Experts of a small language model.
Training: a variant of Muon for the experts, 427M tokens, 4557 steps.
Below are experts of layer 5 (counted from 0) of a mixture-of-experts language model. Rows are named router (the router's row for the expert), gate (a neuron's input weights, with its number), up (a neuron's input weights, with its number) and show model dimensions 120-159. Each number is 500 + 25 x the weight over its row's rms, rounded and kept within 0 to 999. Numbers have three digits each.
Before each expert's rows: "comes after" lists some tokens at least twice as common just before its tokens as in all text. This comes from a sample of Wikipedia text that the model never trained on. Tokens count by the router's weight.

# expert 30
comes after: "-", "\n\n", " •", "°", "″E", ":"
router:495477457510479533527532457523541487489482532497496482478487493484521490529504506494487492517525503477488480505487516463
gate0:523498521490504513482487500462473466549505503498495488462522503508466500486483498558491502541466484487518507454508489502
up0:512493522490492517472491492468461456561507510505504489470520492515462509485491496552504497545475482479516510461514504502
gate1:549533539508479475502515491485504514461463497486489481454504510500495485504488513473517497522454510478487477498507532510
up1:491492519475533490475506507510494519520472513523493474451534535489543482489514521493479494484534486480506491467458513481
gate2:496520513495507509519521518497474511517495517485472513492471476548496559442509491512509512548522504495502483476496538500
up2:496479498500486476493458483476522481490501483513509484519515520462482439558490515472501479459474484516503521496500468509
gate3:500487478493498532435526486476510513494469508520488501490481489530503501494491513544538499525461528502529458466480465510
up3:540551520486495488513508494459515503513509497441505494479508467499522503528490488521483484484499499506517461483483495488
gate4:531495455466518512509488469547464492541492511497501473496482514512516505500519498534478521489454478503527470559489508429
up4:463522491489505515498478469471527468516522478495511499482453494472481512485505495441519506518508531471435489486477500543
gate5:545489469475491450473486465494494441480493495435546527502509509520479492483505454489489492504506483487447501503467514506
up5:469534484449468489476514498511511526502498521501485432523452501503496551532472467505442495490485513502519488487559524463
gate6:508509472495479492479482491537520475486479440520479461526526515458532547493501469515523453508445529508449518512502523507
up6:534480503509471505486510517464491502453516504502544554535509508526504455503515515490511548526509498502522484518518480490
gate7:516468464473492508515500519520497494497466485470559541464516489474519516462492512466523460532485470489529471517466549489
up7:508475523490543478473461504507471487471500516505490458454474463484513503475475506496495501511497497491520515488513491524
gate8:505513473525512499498517516476486456563502417478519493494527474488518482508505504532488455479500462498477454471481536532
up8:474496485483507519498462500520503522451510567534495503483479532510473494491494501465489556502480546488519515555522464480
gate9:479540514457501508493514497507499495515532513479475474523500537493465515468478520543484481497514519500498479494550478478
up9:503477462465551465519498500486480464479541492486500473527533501500460467487504479471534503534487479524532507520532456508
gate10:484475530474486499490490527533521483488484468508528521494540472544513454506510499502489505524503502490452469477504508545
up10:452494543490489481518487522454520514507497489521495495545494530482488557470472488486530473514492479494502458513468502513
gate11:445490480478490551505495562492509536489471562483496496484515538499475475525462503474498495471458546515477509477490520532
up11:506468507555483539462491496492519472494531503467488505467484478527472484521516520491530449500508465492546538494492534489
gate12:496490511501499481498497423517511492536503456499498513508537500540516478540507502541508468507511430491488515534482503500
up12:505501529500502524508523465520486494519508480514528481522537487507491467568529516507512470551512441519476502526471510514
gate13:465482513523473475522477516546504548501498524527518477493494501514534521500460482528476501513493525496461483534509494515
up13:450514530538522474483482507538509481509467481543501505515465506474511524486492539518478512519520477549472478537540537482
gate14:520543463542473488502489468523476527453475450519499486491527519526538507515478500484493517552534509500518501504463494490
up14:490517506511500524468518504471529513535482502483482506543539494476491495531536527492534507496536516485526497497483485495
gate15:518496518467456529487510536469550535503468504503485481505490483555504459500530470509523494524500460517484526507477504510
up15:468504475535522512527495448515447459491540485504512516514509515442503539507470518516471501483488521482493479481531493483
gate16:539516470498502525503531491521487500473524490491481526513474519485486492498464492500488513526540517484559506490467533526
up16:480475538476515516532469530459544495525454470557513464526488503514523521472510518518525479487507481569496505516545501513
gate17:503496470532532459514525524505480496528518501494537495508542437508532518526522494522529484526530499507491473499483523486
up17:505542517507480502498484511524468452505483489521514480561471483480482548498478467532491510539501477479472501484525445547
gate18:523511491495453531510496531503497497551470507484469508466500491509479528493513495490502530523486470491516525480483510509
up18:485468508495477527515492509494498505474497465486484515565490524526448518482453478496505509494520529507467521509527460519
gate19:537536479526493533538551521511535483506505498490503486535506492486518522492492465496532520503515504498484460500483532503
up19:475484541480477476467460469482501483484502491497494538465518530487482480507516556530460492485473494536547563487486471512
gate20:533525552510525528490496487496505502518464518490511506512468547530486473491529449450477494449476506490509490462498495513
up20:543496515533463479541472488501510504477479475520491521487493539550463509487532502485516511484520491531496483491502552498
gate21:479511470461522507515433517451515517513452476522526534454494490500501490503541478514482495483497511525475552531510476528
up21:453501504482479477473537536501529519493511462490513483480467506476491520492524520488517504476451493553453539516524513494
gate22:507502472533477478524523528541486533521486510481514513532476442512467504487483466537486446473503539495475528519500482452
up22:479520533492513517478486472456497457498510484527492502474529546494536481501513518474541534497481468517527486494506525536
gate23:505478508483505505490477500480526495551526491518520490475486528529507487510488494509507463505534533478459537488458471492
up23:526542472493466489500516511489460491500512493540477486457555485538476519555488500500457534505479508546521499549513497504
gate24:535540470490557502547536459512496514507493526519479477481507493538512494486494515496517474474517493498464510465507506500
up24:513523432464455499522497455513510507490493477482531469466557477524527496486508494504505441513496513479537497513511524476
gate25:490522537502488483526530501494513493523518482494523565506563519491507540545502495470513492516562439482477510482492512504
up25:499495502521496533530467500498496525524532507512509499508467520565474521540470491482484450512538535502480499491548533467
gate26:469521516483509514491527524479488521517478515522509475505502505527541510558520519554552481523507528456503485497508485535
up26:532487519501453493501476503487508489464469474495469501548504507516490518511464491491523494508504512448529474476455503502
gate27:480532495473467530520482471416513498531481483461490513527477482473522549565470499479502511523507541483493494479491472513
up27:533499479485490477515534514542459545492503467477500518519500473498527489519536484484499521511488475481486466482489563519
gate28:516464498465541492502494501482458526513476477506512500521515510444449490514506466515499498490530469484466460486468476496
up28:518468523491520487480519538498494520507511511497464520532497512463443477534502466508486527453519502458474485478483516468
gate29:522540507502483487543515489485530494481528511526473491503485487519493523482447523554521460478460466480526464498516521504
up29:514511489519484512493506472487494521519518439533500466500478449515518518487522515511478480452519477508522493532486511517
gate30:510504528452508519472482511554517528525476532460469503492513470485451516524510512494511502551505501505476465517479511509
up30:507487508478502518481501495536522523524462504430460473483514475480439526517495507506500497586494488511446479498483501495
gate31:533491472482508549471523469510543522519517505522502520442531487523503496521488490502500463506481504497523487489519508452
up31:485530520496497535484526537545509514496510567501506522470517471487486527509467504471500486560442497499484499525450510547
gate32:480497540549498494537513523516473502485500527554518511437520521493501509468508494502518483501522458499500528494519488505
up32:500490485486484520493471500503508496522521543460493500485490494559504508496487517506492480489475505528489494505507529463
gate33:478481506482468502509470470496492502461520463453451492506526512480500492505516523505497487519530488532451565489508501469
up33:490488526488492524505522518485539460488486515479535494491545431541549505561474483483515437502469506532542488542525532501
gate34:472509459520540529496494467491497472476499530448509508481503500508535497544493479551519519510486476515480500530564504475
up34:531523461488524542473534478469475484479505522530528489494472509559514458525471492520504498508546481494502534518521520503
gate35:500504523456472511466487534487505495484492521504530543491485488501438513510494517506540524484495498492526461489473528475
up35:526486532499483506489523502498496489508490500517469526501533514555490490503487503486526536479530494477528450519474519481
gate36:534480473534488545514530470506505501525518497472489475458498509536492461548529465463507470477524504508493540511469528476
up36:501519527499488521495504533510485489511469477547501478507499567506476478467468502563510468484464486520435457523480482496
gate37:501491455452499484464507548500511481540494514517486535504495529488516529498482557517506480502485444472520464499473534512
up37:512515505521488535547530485499502479497532484492508489508518505482525486503473502491537511502511498527513479532499489500
gate38:463479488508507515471530508527493434497500500471509499520487541534492506524514499492518405495520460449526489501483504496
up38:514520463493448537521467510542503543527510500523472533466488498506528518447496494493520499506499513534452500481499469526
gate39:485515457458498480489519498554506505535479518495518468491499520520450577495523538501508494484465486508529525456484475504
up39:549484506522491501500527520477491531524498512539508483489464453516470479513475542502502470527503491557510507486506492441
gate40:531506498565490477494516490504534498477477500524453482471509501465496517488521489504548487477499507495516512543514463484
up40:494505483427505474527477493489478528507495489491550519531521517532509488521486509488491512504525498502515499477507519504
gate41:512520514498516498542543505495506498542444497484485491472484513517509497499491479482494512497478504500495542496478467449
up41:492491524505519510496478508449490492448500486492511478528499482547521484516493526508496499489465495481534485513480526483
gate42:493531466526521498481505485519466525499490523509492516484498456512513516524473513461522558501531515460505511498508491472
up42:465508463518535483524510515505462539516477547531534493494486467500525549503487508450478488484490535510525525490543507449
gate43:472527500512500542523515516503549538522487486520524471462490492493489515500494515517462489464496499461499465496499474501
up43:560479481511513475440506513497463516484502507481474558538506507539522502478503503487538522502510545531517525532491522522
gate44:505483479472530469509541506537501466494517498515549477510513503536492487454506530520457468495564468482499528522460520506
up44:505522512515485523516515469535477494500488507474489485552495473492507514471473507527500511479506494523508478512458498512
gate45:517483515499508519499500462516505524496509509500534544504525513537483503460468510498486436456503497553486511511512503529
up45:507474516493492447503501534493482468512489484470471464531483493476500505504518480477493534499514491485497458492488468546
gate46:466462530484489471531521478471520478483475483488523480531446515544506493529520474498515462499479479527491479535484505473
up46:470514487499489496485465504523464508456467475482487496463473514468479520502481494459527462491507467539514529521470541491
gate47:489495458463481536478538481491523485541518505485533501465530494520498520548511510457509495504498494493483473483516524508
up47:489499493457507494518517481534468521483496480517527531500534493479549495505501458489475456542525500475464495482514473516
gate48:482518503482472497573541458471508467452516511509473442520494472504487496496535526485505487542541522498520486535469492525
up48:547512489474511503513524490534538510520469454504468484509507546492481506510469512531489510498473498553502503496492515477
gate49:537479484478520496489481490537517522498506492507530486497549482520465486468503480492519466536440516498532518503525508479
up49:478483458465501544511487501498477515500532465502484459478545519533506531481507469525523459476472495485519532489498509526
gate50:507520505460464460541547505486533507548475515499530475463501502503499486529473514487464465482486530513551485478494457501
up50:497544497535536491477465480504514509509489481511539516497476457512510484540469522525522509469489465532482465501540519529
gate51:505472515523470512480482539495469494545467499470480501469555496479520543474488517458504485483503511497484474484518520479
up51:516499462488462504502487526503489503514489505484498509502503492498497492524468562500547492508497466494443554509520480499
gate52:469480484519529522535495485493481509493539475486495498512481483468472485490544546473474490428501542513461519536538493492
up52:480468504546504500501475480462527476478528552543499494518478498512552483522475535462461487471522492496504529465512531507
gate53:502491485479547522462512541535482480466516482516522543471518482526449539525500472474509530512464490500511528503472492511
up53:520490521480551536465509493482473539484513479531480520472519508532457485501536507505537509489507480462497487483503528500
gate54:421471551495513472476490470498464510494475525509539534466504486481473541534535431513531493506542491488496525489555502474
up54:478510469535517484525505511489524460483529456540506500474471497500509539507510492465468486527505497464513496481496522502
gate55:502520512500502508426504490467491470480497534496481506527509481506476503497507511459500466460501511484500510485513482478
up55:484488515475479498484521481545505498490456481501477478515493522510517509466492492516483509496501515538551510522524516523
gate56:494494551507479532465488492528483479521488478468495485512524546547531524516537510479518474507515503524489477512515468507
up56:502447499492491500477494470474487486496530485478476498496510482476498494475502525427510542522479483479545473481464511470
gate57:524515532477473519484523479515508503530513486501524510495493548508499543498492533527529479496518544482497506470465514510
up57:480496461514530494505471522473487492485475510496460479490518444492484469496509468474464531507487462528497492520534488502
gate58:485432474504554525539534516517504494492500511484516518488520503514469520489483488518536449479480466493476561511513514466
up58:514457510502464501544516488487510509511543495472502510516520505441502534434502505494502548507502487514471475529498531516
gate59:513436514521470499481510509518493521532481492487520522499521469478494525483468492525540513525479488489472510518477495485
up59:460439481475500516506520504481506551485486547515477600493490511469497523494473496507503481548513473521487524507491510503
gate60:524486438480483509515561543486500457520448515508490510515516502498451511510488501500481502521508485536488495474498477560
up60:500542493507477502502474475470483531503492465515481499512516518495541484497528516464503505476519584503498447489506484439
gate61:482482486539491513498512543514499467483497517505467533488481515539528513469452525543497490531502484483482524505489509464
up61:508456502527494513488508461489470503495490514487474505499493440503525484461474508500502461526562492463499574507477521431
gate62:491482492502522488516511487495468511488477555457525449520533511497489476497493500537500531559533509456493501475498559466
up62:480484519516494502499498489504519493479479480499504471553509486451469498521493493478476505539491548466484500476490539495
gate63:493514520509533512490507484538484489474478521483494484472546541499507479505465527530493542497485506517501515498512509507
up63:499528500552475512471443518463491510526507513509490454521499490519522487506499490510506471493502496506476529472449529498
gate64:574486537501491532490517499497524519467465501524498509468456466484536481494532488515531521501504504505453534538525491501
up64:483491467509479486492522503468478546468495473551509521489528494490491522503466484536482502506499486513525501482506519524
gate65:458509476481485496478543493504471505508510512559529469494486506487547526507526483484485505521516507481478515511492494479
up65:462505519490500486493520490467534498503491484490503457532470564553466489474470519485482506476490555486544498529479514537
gate66:481494459458500467456503448551463520486524480499535468491526487466485498509532535473519516542546481502482521497478494549
up66:510509512497476470483450523537495487518538486491457481506500512498550484465485528525524490539487507486520478529520476521
gate67:510462471451511533521492471495487492561501503507517503525458485513520534513495478543512458485517504521524512506535477495
up67:506520496480532474500512476547503447495462494525445492544527457486498484521518508492514508548514505493566459505513536495
gate68:485481494505500493498501465521453444469509493527487512476469510488548501517515537465546515466496492478497487525484526477
up68:474483479574491466487491525506464460513471461508490522414488517510556499504514567497520518496477514496498473494501519493
gate69:504483478433481513526466444515496548528513499525541540484476521514489505509514471477503509532500475493502474415493483478
up69:488520482451489491491478487471479501520526474498523475471505530494515465490493522514495513509462510490510439461525518511
gate70:484532505500497507510535504562510551466519517515520528503463473458572502493533509478533465486504519461507518464497556475
up70:484525515533489532523525492493480481433520533481506503464524530466548489505500526520506494502542531455509506490488495533
gate71:509508453515543545440472480497483491479451451529489481525525506505525497506516493511521499495482534460543475501441505523
up71:511460508511457479497469523510495485538501521504504490529513531486490518527521500489490521515536532502546507542535489473
gate72:523462466470488523468530465524569487524527524477522481476500498495467469522489482512533472501538520481504504458440530503
up72:487488475481518511497523452528494477462504479463498495499511482510418488513487508537446502496463476545516505498434479556
gate73:509517485506475474523512553519504457496498487496471498499499508527486450502520499550495485489498484489461536539484505466
up73:459488513480532500491475489492475492484526507472539476505464463495512558496501529489470490485491517530495466488535456496
gate74:523463528529511481534488463497472450474523477522502452503480463512453482495460531527465465528502494531499519493511469456
up74:513514442516520518483487513510479488497472512431520496478520483550495476527536511462494470493521487527523527482504512539
gate75:456480534514546519511514486501485512469519488544491528463485537536480505476500505521505481501500478469531505492500466549
up75:471503505490566517514520440489483489473497464514492512488491512480546509484514530485510467463486551455484488508467489471
gate76:449474518492481532504492483510525425466490503504518464475513485502497515544515548472495493476487513475497474473510522482
up76:494487515484525541489495510529493515529532476490536463487481533460504486510501400553512493520516517535519497507524467516
gate77:540483492540489491487493524496497499542509492513482502492500484504542507531508531426518485546487516467497486500514484506
up77:468513564449508454494461496527500464506481539537481509455497498527533524495487511536497457492452496531508484465483508465
gate78:517490540509543524557485524465517498512496472530534508489536533534500512517479480535457478504487536518536476469496514522
up78:528468507484490477528509472537512461473522537520481496539496542490516503499466514476458506497530544517464509455500493528
gate79:486486479499516530523522494498449485497503514500491492529481495478503468539476525448501493501496526510491498506477467468
up79:528504494505464481523498517450484471497470509503522510496447505507531516512496492448491480465455450492478492481440502534
gate80:481520507458508552560501478474475535460492506551497459463482469513478456472500461479480510522527523492500509484448447494
up80:500542513498537556499500516505508502469494460460507531524509444495486493525529483520522473534504531503523498502489479523
gate81:542489514496429524452508500541504511494493462521484482475497513485484466494514506493526546492499459459504493511475439440
up81:483516509501454471464494510495499493491507486492495486505481506482469475468533463513512517531476450501504541465510522542
gate82:499518482486509533476482491504498545507509515496515476522522508490517514521476481495504548574470502495504488429515500525
up82:515537465488506439528501493516498528474486525509499482554501476488517510506507530536506488531533504469513496539460452474
gate83:509486511571519542516541504489487501521505474508484484523511517552495480480521499496510522526463557527501493514535480491
up83:486544508490485452484495505491464487475532481503500468506455511486483478513474494512506509458555509507472493502450541524
gate84:478517515493469549497543459470479522465499492527446542518500526480486461484454500495470485464506506506415479507472510489
up84:505461508513502520518552477516468512480495469485460542483449493498459490479489469511499502472496472515501473531471525494
gate85:500504482548493491510551497534483491524472504461503470487476512513511473469513522435498448485528537504500550484467484447
up85:481521504463543522493463488496482499514488469533456477505493483483545518507457490515536531488468497476527502479507504531
gate86:515458528497446486488496552480475497497502519493523540484483481503465516475478536511494515503515440489495492533461513479
up86:467492481489528521487489464513543491501537548518551501494507510499480503476479465487536468499469547476529516492497499505
gate87:566489477513496536465539497478524486536487526487500509510489489528535533531513512483519460527511484488449489552514533461
up87:504475511453489490457486485512541535508512511491496523470510522511521507491490500506555507456485491516499472510501463525
gate88:506501544493479475452506508522521465519461524493556512500500527515481502468471468491519477514504530480457486516498545485
up88:514485525510521473486507478511497520532469511489548502488499545501480451533483483516530513508488513516485480501535523498
gate89:482520489517512515492492543515470527503529495476450487512539488531527540512496525549491502529506515509492494518507473475
up89:497535494509484543502500553525455502528512469489431462498527502543495521479490515558492490512519518479484500502462493473
gate90:479479527474493507506569514489471497542468499506522536477500504523502510497481454509492554498488508509485471511524506472
up90:480512467521502547502545489489466477521508500498540532497533519523453474532535448537493514523471483500530478516516532466
gate91:493539499465534499512508503486527509475506545516513482514507481511459515530504484509495475504487485485452543515495517518
up91:501487515484503519513530493512505517531476517496491546520525462472482499514499528506504466524479509469485512517472515525
gate92:517484459485527465499465439495437481518486504487508502471526505515531494473517529525466477459496539500450508487495531473
up92:500494520474513494503491464484454502501455477444501552498474501499471528516545530506470454510506504494473505485491514513
gate93:465443492502497507533509517525539521552481514478503487500537478481500461515531536473508482553507466503459491474485501545
up93:462446515529505491500504503532546479517514480463480480490533488517473474486525544442526501529483446530494508479483499545
gate94:478492496486491558490505480482513446519500515501485404483499481495509499548517494455485464455460484498506515513504500509
up94:468527475507523485500488494497501533490451472514520466520465502504462493518425524491501547540504497465501527509503520502
gate95:500483505542497516494557526504461513481537456502514482547468494474492482506525500454517480530556504478490503505512511454
up95:505502501522509497534474493453501468513473503508500463514518497466496492511487484573531516508487513518501521498473468479
gate96:515490469474519514537486480507504459531465492472493502503434500482512521496492443522521459515495529527505432464518495492
up96:502495516475470521529524511489513491506490521465540543530479459505471526497489529539481494518486489526486487515514455513
gate97:496501557509503497480469516511572504512522485498488502518503547504469531471513497464503508470503528512475498522529474497
up97:515471512503531471496467515479537487530519469498514514588471536485473479501484509486506490471470502517473503494526456464
gate98:525520525474416494548513460488486443518494481470473504471488508505490496504502510517473502534447497507480452504458531506
up98:490489499510460472531461500514500465495505499499509514521482540533522500490506541497490507509475500460501490478491495493
gate99:487499482486496506533508480509538517507453532471512528489473538482519502478513521506532496491510488495508509493501524504
up99:437525486496509497486505507463557488552485485474504495557539470522487470526484528500495525527496480552495524496481511514
gate100:467494482500461514470537496509498539505473532480482494483483521505501502508545471521487509527535525487489428518500522507
up100:532486500495517495534487501495525472502471493460526495494483502510481540485490503517474544540518463513517523483534516491
gate101:483527459492459507485506471483529514499460434518459535502487505488515499529494514476533527495521521516491519475517495484
up101:496515488487490511475505458523491510530472434496492563534518495486506487515522513495517483500515528504511528459539525498
gate102:462536465478518522510485533474473520493483479513489475500479523510527484482475517499522476498531517527508487447463472489
up102:497513459491504482496479468474497517481459480481476490463476477469500521518467541484485502478483498468475498497466508482
gate103:476523504515545483489565458480502513503484513477516506479523449449503507479497510490450499488504494477506509522526526512
up103:513513510451494510530450493493523481511521458542487489515455491560522502550475502477485526502503530497511501495477447514
gate104:493516511489490500502550546492541529489487487500504533492519502486456482531534501526478519487474493479525475506485539501
up104:501485498515519483507456460508466471511517515493491458517485494516546516473468519466535483514532507533473535490511458502
gate105:546482460464534491494536527487533506501532512493516510543481550456463503533511515490518468500530480527488499488463465463
up105:512510473472472509492462500497480503498475527510545537517529480455475474500527496524484514513493513524522535504516514536
gate106:486522495487492493502521506500492510540486459474500519527513531479459505526541491437508467488497503508455478465493453522
up106:504503485500499457507488480508531486507468526510496532469502499521510522462475472498497470508490496476492525532489472475
gate107:523499486488465509482518494533515476552550523514523511512494469511524465523476493538473498485506488496508535496493544536
up107:476524475527471479503510513504470495499529520521512517513488468540555491495488511538483520436527523479491524504502477506
gate108:534505506543525527489473512493559566513457497508448482503508532509484490525461497477503449522503491475485487498520482497
up108:455523488518492467508486529506502514482501502498499519443438522477460527467477517492495483547513470511556496496480498497
gate109:542482458514513534509480472515515493479448497525475515478546517525469475516548501500500462495519487470476455506493497529
up109:486527497477517510500487519453526511532519537476518493509495433495511542499524529482485497464505512525502548497535520464
gate110:547444505513487555447501495533517480514533522539465463481513525537489522463547486536500430532487452488519489520494507481
up110:519500457490525470491476492524484496533453499526487504521545491483526524471487518484555516495524520502510507497482455477
gate111:455461459513479476498491520502494483453497471490521481544489458468528510494491476503519541518548527493501518511528481467
up111:472513517483519514530507457475504460496464569501485472492518489523470523467535509472514448462448514560508458497465524550
gate112:521509506493462514483512495494544547489524532467504492449535516561510468493479518477536492518481490476536460499440458487
up112:474548505497470505486470467489501473489499484506482511527504468505486500504527511533491508490524524495481489524434515505
gate113:536512534518519482528542460467564481492452542546502516477514528510478495513537466549517473530502505484503500512480496517
up113:504486497489505456511478510526519554502497498495492532535468461523534540534506518499479523492490563519486483469496490495
gate114:478487494472485506500543504498517497518500488489480506505505534501499455519556497456516499482493499491515458467479493468
up114:474489483521528570485465491506494502508550493519480451490499504530528517474506512490464505522519525476495543450486498535
gate115:511486485477492565500492498533501511485494505514514466488543492489491514493481476489496519503521503556475464455498522498
up115:474449482507526487491460531461458480531483550536490522496502502494463495524484481477511493464469514464510532483526473514
gate116:514476509554531478486478468497497487499470510493516459495503504531537545511447519489510505462471516470466498539488483520
up116:500517527516494501495467514531528544455497470532470508492468536521475506525460511491475472506523483457435552524530481475
gate117:480507512514451502483499498517536490491493506464516534473446515524529480523450513481487449478479507488492513506485534479
up117:519513531492498475527464527487509501490502496483456493509494535474541488488504536502500449511517445504510504482523473461
gate118:456499504510503499461511487503511526538476547492505488542458478542501523485504473532481504548474496463491506478505479488
up118:482446511489506493497500513504477493510484517550513511487495499506503520477521471496507498495506509470509517490449476482
gate119:438477521484504525474509476545535550473465479497494527507476510513487515509460534514487488521466460440506498494477481489
up119:478526520501532508526497457585541482519496483540495509471530492497551510533483492439485473490488486498539494488528554469
gate120:464558515485471522509468481518516561491455474558471486551486502499465480470502452508499519493475496495453491506536494442
up120:531446483513531477484529526478485441501543533444529516446515507495540521517494553491505484501510509505550515502456508558
gate121:492502505453528504520539501544517489555492533491490472468485524467483518492498521517516499494462511472524474469496519485
up121:488496510464475537474472469497526514515519514498527458476490474508504501466477482487477482521526492531520470530501532492
gate122:497507484515526488507516488533538520507518484489476492482477492538504502510504462435469536481519479487494474537516501424
up122:444463520542521488469469500480505478548464465507504506481544545485488450515467481465488523472495474509510496551498498530
gate123:466503468478439529448572508469491543513465481499490506498524527543542495489509526464519522498496527507491496528500519482
up123:549484469444507498576490517513513517477466523485488531489515538513520485466552492505513472500515427577462503522528461501
gate124:469529460494469514496519517554543526538495488515489495458467420520477550540486480525519476505468547502447494526517510494
up124:475512451492487527475505506507496502518542543548506527473508476475475499531475453534508497507463513492520479510476490463
gate125:455502509514528513492473532489537489461458495531519476503517520528529533460498512506559535502461519535494489528446485456
up125:482477542473533501507493504521512526467516522488521527449476466451481501489475472529522455534517466471497538534516481508
gate126:541503465550493516475477525500513483512561525508522454488480512485524514459505544495521513478451509515504520516475470503
up126:498509504505523525506515557517500504517465497548492460488480533498457489483528482477479522483514504514500531464557482487
gate127:508474528468489490534483473521482533521526518462498502501503540475528507462494472524455500537485524493505470544562490503
up127:496536509508488449482535539461513496491527522534480462465536512534476506493507462490519501485470498478494528451517535527
gate128:512490493519529536499531532489511517478480471481497479493482520498499462517538478478512447482477504509469484487471504465
up128:509509557495547485522494484502485476526471487494479447516517495522446482532504538545480457466543519452479516477476482477
gate129:513508524489506503471467478530461455497484472519457490502497484494463486538473481536508502538496485474464521498465519555
up129:509479480528524529468478521557503531465474480511515499456483523468497492546457493489516477553505534481473503500523480497
gate130:503535541472508530485494523538513525503460516494479489471460487472551469514465535525477529478469496524461499536478494492
up130:482461495520479454496522509514540495536520482513533500497533535494455551511520493512502456493489476475480483497460510464
gate131:528513483543529495490554522500484486480496509526516482542500463464531474506510481517498505552497460510525508487516512494
up131:469485528533509529488543502508490506560468481514483507476490493509494506544486538524547515516543492538473514523541526512
gate132:494481514491481519488513473438482492506533503484487524515447533504546459529521501517517484536492542516480448475532495508
up132:490503493459518478476467510515493509505509539486506476491510466460473540507508509463484523479522493498507523513455535499
gate133:504480501502542471518494487532476496492460497480488432536500476524505538550496474487498507530494539521490509536492477499
up133:533515473507487537475490437502534500529480462503475487512503500503460519516478506495498521495494507497525494507463512505
gate134:510551478463487488465477488471483472537495497539504504457538461532493486501490506491501488537468484474519513496521467486
up134:499552464469472489467486485463482470539472481534511502456539461536497481509485503490511488543496487489509520518517477468
gate135:532463538512447525520492528513527548481522454498479543487486465504477521514526496489515535474511465501521490529494503483
up135:519502496527501467475502481501487487481496516538505537507487513492532509522496515479455507488527493493524479451515553480
gate136:497491492462484498488471535547482467530520495531531461542514547473498534511475476511513511475498490504494497544538448526
up136:517529508488506514499516448486465543458479532528460482463543471529505491511467503455520489490461525505539478524518516536
gate137:506496504494483506509497541541500466482505486501520473522497522447460483467472518482551506459502536536499537477490474458
up137:560474542491525527505532551517516537503489494540479464493471498477505498481508513472530518464516529539502490463519501527
gate138:501508483499540537515518496490492437516471461480498521488508460504512451497508472497486465517528525498508483514479512504
up138:514486486476459506518464494507495525491494543473512508519497491494499546524512526478484513527497505482491546477466462527
gate139:492515539530512523489484507519442487494457517446553492510503469538501480510541484488498478550505484491467465465451476494
up139:490499496503503457489481443505489542519477462509510527555485487494528534528489488508486477459490466480512518504544495487
gate140:504474486532515508498445478514511502528518513455484545522475526537490514448450526471542528482470523516504547468517510464
up140:484471475520530490468510474473466415500511509487496500455487502527494525489525525506508482522494537519500528482509465496
gate141:494477492504479446506509518499511468467458484514503503489517474524470521514493489514560530487490506462477444520505514473
up141:474508488475481547446469486470514516521505495500485482480494475500480515467517520471489456515483491515530497503497522481
gate142:502482495529509478513511502473470487512489497497540472483495485544517492496463478498526483508491491522549437536487512482
up142:475498545503454503440494495450478497503480490470507535525501471490481504508479482522496472511475452479507512487466494489
gate143:498511486508541525508487485512531488492487526494466500514490469496503529549528473507519509509513478475497405470501497480
up143:502434485487494559520490534489476503517513490527492515513487519500516521537543480530527552501501524496463484513517479503
gate144:520488528507497484508474488489539500509580478503515505502456495471494497523465510516459499519500456493481456531462513520
up144:514510482491502528484498504487490481479448552529461495471528518500494524516548501468501494451515552550526533490521496497
gate145:502485538503499484488521515523514511516494514507487467472543525466478522499531500514497513530486473527471469492488477537
up145:523533492467549543455468483479464516463514477482518466531524512519481500481482508542494493467506498536542515499487539497
gate146:474478487510523464529518469473501517498490515490515530495467524461506509450505502467500527511442503473503536510473476502
up146:517460521495484466549526479526472532541539452488515524485471506474470492486488524502497529474491504520534493512522515505
gate147:533507508485488527496540467516475465494528494497460507514513514522456527478508503492476486505490486537479479459506497488
up147:525500503487500527495541482513468455499530503493462501504500520531455524479513499482484483504489506547467467470507496479
gate148:506455465518504433565475505500507448507469482478516517547494467501503523449534503534469477492490499477506494505463501502
up148:505463507506449520500531494425508506492523492495500553538507545490536513451482511473494508492481515527508457510487518524
gate149:473488511468524517534480450492507513510486500508501510495472460550492533496487500502475506519514516503464501507456530483
up149:528527518498542551510500506514504544549502539530501518484432493522497471515528492462457481481511497485508512489473481466
gate150:491491557479486509507481507442519477493471486475460500485506500531601478483544505502477529481529502531518507483487570493
up150:534480452507509523479547490494506530534542524488523508520517513507448492522493484496510491494443504489503532538487466475
gate151:537519511487472506499496475525486456549508496487512546458468507522499485499526447485548497507452460477484493501500534508
up151:536470488526475541505511496534469468582498457493505525486497483542464469516489437488563522551505501510501481506504522506
gate152:477522470476513547502532510562475521529477487530526490518499492517499441511498520526476506470500481495504498455506494518
up152:492494530528481456509464492430513481465514503481462503481509519477520552476495481466506495539500521497497510525489517490
gate153:465472489513496495487472522545511505478497503461523518523500468525516531473528460494521494517548481459494531501497535468
up153:481470543519538466451457477515518521513547490490452462500517491496490476493458500508448481540508476523520499518467484487